Below are experts of layer 6 (counted from 0) of a mixture-of-experts language model. Rows are named router (the router's row for the expert), gate (a neuron's input weights, with its number), up (a neuron's input weights, with its number), down (a neuron's output weights, with its number) and show model dimensions 0-223. Each number is 500 + 25 x the weight over its row's rms, rounded and kept within 0 to 999. Numbers have three digits each.
Before each expert's rows: "gets" lists some tokens that make up at least twice as much of what it gets as of all text; "mostly gets" lists some tokens that are sent to it at least half of the time. This comes from a sample of Wikipedia text that the model never trained on. Tokens count by the router's weight.

# expert 2
gets: "\n", "-", ":", " =", " is", " was"
mostly gets: " by:", " Born:", " Total:", " (0)", " Released:", " Genre:"
router:532460509506500485476494512507516472518484512469494500523513491515505530470462525514492497491518473513472473482520495520475498474518587522585528553488494501500522493495506534520459513529473515507480544506535442524480494485477498494475538510505520459509495482489498495477532496492500551498529512512529514499487460515485477508516504482480496510467524525545484485468472503449470489475508487474485514526465510471508522516496530491527486456507467472467554504527444526498530493518500528489508511445487481546521466479518491478480502537452496494505458506503474524516530496491474522493532539488514504460498536503487515511480536462484493566507433503483531484504476471502535488500505
gate2:474470496473524493496483475509458480537517481492446518542461484512468559495463494560532504478518485481490531501516531510491518478480537518493524507498523503508500485497546464525462476510510505464488526493467466469500480500527518538501493534495469476507492510477502523472520491528452518502523509470515495510468517544552542506490455493465498471513506513495540487485479488518493513457491526482505513469472518516507501531538502452507545515501452464493473539530495482444516482489534489522463512495505504500447493492514485493470514507487561468492466549562522492509501509488492479479495561519492519526490469519502503522479507522531490529473471438502455495479468490476502485497495
up2:490472526481473507535581471516497513469537474453530513516472537502512476487489526504524525497456509515498498489477522516538517475516459530474460458504478460460452477515518504458488478506497469504469494535500488497471488545510485523484517524522487494545492512476456514519508525446536480538468517493545485532529494511508475497507502519459502463509568486462492461494471474470493521522493472530496527489488488511491483466489501484485507484529521519499524469474532494493510517547534473507526453518509502522494509516484482495566501538546484515512530497524433521508519461453519497527488485523481521466505484550477474524514495495501515494517518507497495536497494511522490494523477
down2:544502480523474523497473485499525426494489491508483456476489518485504515524517449497542516528503502491496538456430447485480479514521505483566497501491468539507513527515481482488504489497490513492523534504476481471505520493521533551478492490504486542476519496493501495455457504504481497484473493521470485497510489436537518492484487488542530525494530538537529506491532542498495515494489529509487484525507499503521491516492502533542498496512470524521523488499510511487514490465505585530501501476509505501517536469530564553460481451468494500547535521534440509515500501514492480511517483493471516512492501491445529515505475493475502500519539495520505509518514507440497516479506

# expert 15
gets: "\n", ".", "s.", "\"", "==", " =="
mostly gets: "\".", ".\"", " \"", "ation.", " '", " \"M"
router:517531443493514497480482509467500530499525507522490545467463473462477459480481450534463509536470500458497505507534464489513500476463518525531498494526523530526487500476470493482507504474531483478491515506508495476492464484528544509494529472519526484513525485554477478548470517473458481527471469532523517436504490506489519512509545449507518464503484458522529501527513499502478487503519458509478536475516529483521505508533479472476506534482508477481500473519521505505505524479531486520460509488490546479499534503477472499540461501502458497533510498538496492454510511431518483468474525495465457494522461515495496469509459512509518473545481483496527463503507494491502472470461
gate2:458520458512524512503513478499507533504510450503443519495475447484528489487499490497507501503501467499502467481490500464498469515497477503493479472535503478483510446469480517491524480491527446473484514492479512465516521504527520495498538498488517507501489494525510494514487524510486520524480496482516519462553482494519503448515465467535490457510506489440479539506532457518481490508503526484574479503524459470495482478557492516504491481473505524518490530473489519457483547508519516526503470534473471523467494511490499491494506491489543454464514557525487477497515536486540487492530488513533523523519492412484496517514531529508525483511491484484488548485467524499551500449520
up2:495509506513498437502529538521475485548507567521495486512487537520524525517492509495491510446499484514482491495539489491500559534502502477538474494538474504514490517507509493544535448515520560524510453468498515524479549543537486509477466507486511504509466544509460498494523488519556550505493523541489541518461564477552512510522487506500562524496510479472492492501515490541525483507495535498493547517530457506493486469494487506523490481523519495507546522469500480516512475504489494493524465468484536475517480490502492549484543511506486475496480498523497540517499462551467509523492498506530503518517489490516488521480520494509487511462520475495490491489555502529473529493507
down2:477524499509468504501489507461498474489463515446484498515526474471539506497510508546524525492511489510494498465477516489455467525518576484526523552514444531481466477482489529541499536511535531494474493487491505519477479465520457471471527475446523451483469456508492474522496494498498534521514529492519512544480530493514501519551487486544488514511521537538486519484528499493500452494522490501527505499515465458495459489486453480462509475502464563495503549559490541499483525504497455487495514457482518528473523495502512514495490450464491502482475503511531533517468500498540506507496520490505492495512505485522524510501519500502500511504483522478533533451511482494516474499548

# expert 5
gets: " and", " or", "|", " ", " &", " than"
mostly gets: " and", " or", " &", " vs.", " including", " than"
router:489465481513508528513468466497535502499480487455515502500504497480483506532511532495541505510486506503497477469495510478525532506502503521415493521457553479443541499491524507504474516467464545518531498491465457491499502488476494552498507490446521520507482500487473508484515422486512480528483486447477540494519532480533449469453449491547473494518461503466524504501502513497487518495496523450480503501488506470521482488512469488450516492518495500472513529456487526524469481517520531510507495467498532465485478477445531532518489493521465502521512504545489492491511477490482467537485513509488434503539455513473503498474515514473486488475513486483470484507496498504527497515538
gate1:564465522528485516522507519500506467492491522480537470544508536522506501462479492511526479546488488533496485515493493475470573501511477479521520500497482501496482485503505483510497524554492516531504528526509528530491516495488507520521515516540473470534516525508489535527460521534500525504504492507481464490515448529460480512483487495471520451512531512510446516489492511487458508545506525504496507526503501548505484541522497458500506540517493486517497519529460502513506507505461501503495502541508493527531538484505536501468498509468472493543501500544489507470484543543472488506476522501517493517445528509520544574541541527524518537502462484504516530473516467552495533501464
up1:519470520530528511511496512465468458466493489527434459520498494510507510446507494452473505563481482538532490525476503479513506486484501515482537480531505539501521521558464479511528547506481516498529486502500507490510523477520501539518512496483506500509511461491515514522516462499517492524455514472467501533494514485497534504490465491488508514533482529550500478475498532513529500550542475509512514461509524514502481484479519498501527553467469458523495533501460511502494491500476523497477510491536482497466519500485475475492499468472548480537541484506463492493502533554530485518407513467529496498478485500507548524497496460518546500516524506496544481541497519501500512504530
down1:478481467492490477482487497472544529510481483461479515500500476466518477491466493509483492532495477513511509539554509502522510450467498544609477480494513482492580477472513496493524498492503549521492494514545514479510541493484503545560480526513508490515527506492523474467503544489493480539418476481480496522490492527527530507450504493524493501487493510519506481526503517480522526544539548496519500467509488489468466502503474528487504563489509488481511521475523496457483515494462515511513529494498474520494502455485516486536517469509476433494496501484490479511522510513519504512477535493486535521488509546476496519512494513514496492536497539493496481539512475493533491489503

# expert 9
gets: " that", " as", ",", "s,", " which", " when"
mostly gets: " where", " when", " because", " However,", " time", " before"
router:483490522484497512489477493540461491509511504532492458505472525524530513511523471507555528476479522505483524492540455442517527474464532475485520491508517535532476505517490470531456505506500515503484483475482529472498442501502504526505527487479500534515530513474514446491514563528480543470465472507478506480486489474499534512477510496495527475481504489483500553521500532513543522496467519529488498485475540524471465527530498473521541537485526531527510513557508488538518476500524465490504486507493493444545517486494453464510461466491490511492508492489531492524426506495505460485536496499469497545481476503461544486475525502504517479493515497482483508476470471492506493514450
gate2:491480470506485523508509490531491512490515467502483468525490493545512493521493529533469507533525481483526487541502479533485527460475498548517544506486471467492518498506511508505540517518510492496495504462483465544473529545493506509508500492516511477494495447463544512483459474481496488508521513536500495496464482510506505523528518506543510432519526516528531497485533536527483492570558529522521504499560497516518501463466462488488479497532523452461500493491505518526508476469490526425466474497534483493525529503504483516522504478514465493509479493450485481547487488495499468463495502479488442513544507493548462510478479518507483525527476480464526533492470519524497532521498
up2:519519520487495504510512522512497512523490471496463515528479495466514493482499509464521481453472519511523511491560548509504499511535510494508478545470491494503453497467489503447470503480474498521486498558546509508495490489483524522463490489515486523531524460522475519520507567504445538517496543518493521507474471502485480515483508516500500472491510493527500499470523452492518518487548507489530493515468520514484534508477513481521490518551486530570519473476453509530504489508482522514492485540506528520524480509519506455516480544498503528501507507481505534459479492450515546508464504467462534493440492552511498473490554471475509467500504503539514547467504493510555487505474
down2:497506474497520523513499475528465499497478445550496488510504494475514490470482482478498498476487511533508487498503526512512451481499544500408513510481535476494480482507445504500483523511499470464530467497546503491501489508494521540473533472478456525509507507519499512493503530496465526480514488471487540504491496507517509487487536540516465500482493508489535526487509519509503490511512477519557482529473505535458526479483501449475515491496474528487463499520504522514485516506477488500447522517523490532550477489529488450462483535487483528496535473509556539490484507471473515496467480508464515489474473514499470492486547445490477490518503453500537481498523494531524400504497

# expert 13
gets: " the", " a", " his", " its", " their", " her"
mostly gets: " its", " their", " the", " his", " her", " our"
router:468524496502464478504551482456462531484513531510521532477540510545500520474544540479512538491494493523520540502480522516472497502517521508484506536478489489481493467509486500521506494524499519566522475526534493530511525532473523475526488502523484486483524500456500493489538443564468515533487533500472501514503528528485483502485514506496504517532499526529532516500497550541478521502521472502511477491541480483487507522515434511461518483535564488479504501472511523472519543528499486487530498497516469496524480487501485532478533503532523535552510494517506472470516493483455485507516530462485478541497516524476473501459516511485527492504484547499467490478519531432506491469536
gate2:502469503484458456484533484514506492526533498464490517500505481500507526502482498512521511500487545520530494542465453489489504476476512516515459507545431541499502507515462515548508516527472462519458542500515493492456443479503547534483512519492519533532483480511529510440490522503546486503515494506519501517514499504444488482491505504477534472536512477543486530465523499531471470488491532515506480490506528504485520467500494476538474480526471517478481478525476506532503495496530507519513466492468456494493482471502458463456546455504526490511502498505510453488470472532486516497506486500519491539509534471452478521441524487475555467515468512495496541472508501486514529495497
up2:486512500518486484536474500547502529506516454489539526540464509476533491493529468484511484487495452499501491512533538452504513471499523557485513513478534504454488486491536460488479505518473495502473452484492479543489511524512488533511505529525460494501550503496444519482530492487499456492456503465489499500509480495525494514452499487505556478470505494509513540508500515484499514501521493495527517502509491549499469534499502477489542493477497478490471493530473497499491477525461487487523507527502507482505513472517530473468492505467559534510509535474492469513566423472491502507461460486557496469488500544503541521507484491500474492464486480502464541495472458491528449495515
down2:526536529493507504522494524515504502532531486487512497529487507529485517496535453482512522532483521534518475517479504539537521520471507473535516471472510508465478458528535479493515523521513542540514516491453528508514508525518511530522553462525509503504509492489531492488520525502458529515469552544511502477493508484516455512480520525505454463519507474520526436520514489492542512475529538525482501499515518507498535496513505521526506448523480508510519525509502528518533513473471520463500470489518473507514489476569481491459522463519508551527531449513508534500503491499466452485521511528471467500513500521510511467490509518503581557517508488462489492471474516493536509512521

# expert 10
gets: " The", "-", "The", " He", " In", " It"
mostly gets: "The", "On", " He", " These", " This", " They"
router:496569538482502529507515509502490513499529506516468513505481534481512469488536536467544525504476525541574496482510472496521482457554466490484503477505522445487506539486525465491486555525482528512531469546537509484483471499498522524517496482494493491486515516483479480545517497502455494545456517446487521496506485535478474509480489508499539483505488488496523546504542494527498544517510495507475511498481520538460449482495525508481537495510547513515488461481527508516536479542488473502475523524517547503518494496502513474556482515511504522485493499511507513449493479493510537505458484518490457486471487479471484496484542472497478483468477489482482538487514497522532484521450
gate2:498507514487512533486515504562519523513492476496484474501465493497486494518508485524478494506499503455510469494499479511500496478482519525504509497480522445514491491464511482479512482505488505487516506489529470510500458504519471453471493502484531526496489438468466480517510491464438473482488515471542503537510527531542509530491451526500528521509485529527482504485489484528496536528523483518504511478466585542517533514475484541509516467483536469490546462487515487499518497508486509496521491472474504497523490497510472447498526493492462543505528484492493497466507550489487499477514436489470511529515482486531545502502490500510523515523463505410516558550525560496507511519500
up2:569451510547500470524476478469485482551465483562527482511534469478509537490507499502490488491524492492529500534426479505482492499513524499498473494501473545493483494529504501505495479502539442514527541522505486521478514485484500470505480560527489502509500480466514502538453513509527518516510492508492437500498509500489448499516501504542514491530494502474509477466510531474488504467490533494471441538488548467521515473508487515508466445518527490489479504501478497460512537514509497462489508551513506522497513502488475489498543553465509530525492513506489507455505478528525512495519499485557484500521514500532473506533490519498532533485503481488473515521477443464520481498472
down2:497544525502450502556541472472480479534521491500504527491520478477507495503487492499492478524537513516510490499505507479507500482494453545498511489495441472533525545478504488491528479478514441500493473518532481550492489503497557489485554480531523462494532521457527505495524470499534521518489515478529540501474499535462456491496513508482466523536459477517497472477543460499500508467495498514526509480504482521508482457493532463495557539475496505511490510493478525514525474516492541499484489500512513473496495510443488555511486494507496504518522500469500493448511531476534451454512480493509523495466482529516485453489445520509499480501540493532501526514503462500516437494473

# expert 4
gets: " in", " of", " on", " for", " to", " by"
mostly gets: " on", " Genus:", " Phylum:", " using", " Order:", " Binomial"
router:486473476495531520523561495464527479522522544505480478496510462509535440518486494484545483520498519520529458518478472502499475465522496465502470498500494482492471516472485498523524507506508507551525527481527461474550520470496465519444462473503513492500514512486502518503486498499509500513543538498479455512534462481522508511496496495508492504480437506472464489480544537477473494482553487466534503485533541485498506530475534522534477472534492505519540505464451535456477480533500530474476538523496540516508504505491512495507498506494488501480478501450479510491511488494482504548502532531493500490497532503488464496534503471463517494532500493497470527578562494466494498509507
gate2:509454498491483507513552548489483489531486492502482449502488469467469522537430445495494541493511535518492471495505519493482474443500495470525477502475492496477460500515522497517476513522497511523508525491508505508508497491509511475535526486487534488480496560484460443563493513483470554522497517499503500511470477503537488498502494480503498513458498500476485517503512497502509522476510547494447501476512500517543512493451548523534495487480485512473506520486539552493540515512514517522525511526455506505530515513515483505517525521506515512477480461555523536512537472516488492477510519478493540548503534468492508534505476502458478448521489544486468560485499504504471530496529
up2:497494468536474518510488537462477500476487513503483497511487501485515458530508498499477488453494520484502481504465447523523477469493524506454521496517504499468480525534528492470503476518502508469514504474511536500512498535444519510499486485523471486514525503519509523505485495471455526487522467484502501498477514463509508534471476521528523522499482489459521497504486504539469504484517541551486494550424528450477523529493459439499480523469481516481479516461525518523509479498476489516471553577507532494502510478477543491468469504494516465469521470472471497487497496502502485504469538452446489477454476533503528480500490527500457527450538491497522516517515498488488487471464
down2:481482486516515439467515531510521484513526540498525488471487511495517517495533520472464507490498513512466498508476487469480505491525455505504514516478449503485447517486468465487470457526543482494527536470468512508516488525488486495539465484481473479524508491494492506471525505436501477479476535531464466474488494493516527539455501553499468499492493495499491478494500500502523474481554503490511499482463513501519453525473467556455511512476457542521480474480462477496467529507497555484460500460502479481503497534515497555514510533487482531458548470495472548475493506509512493511525510535520491522465499500523505478500491550495496509472552463520513516543515499486519474527516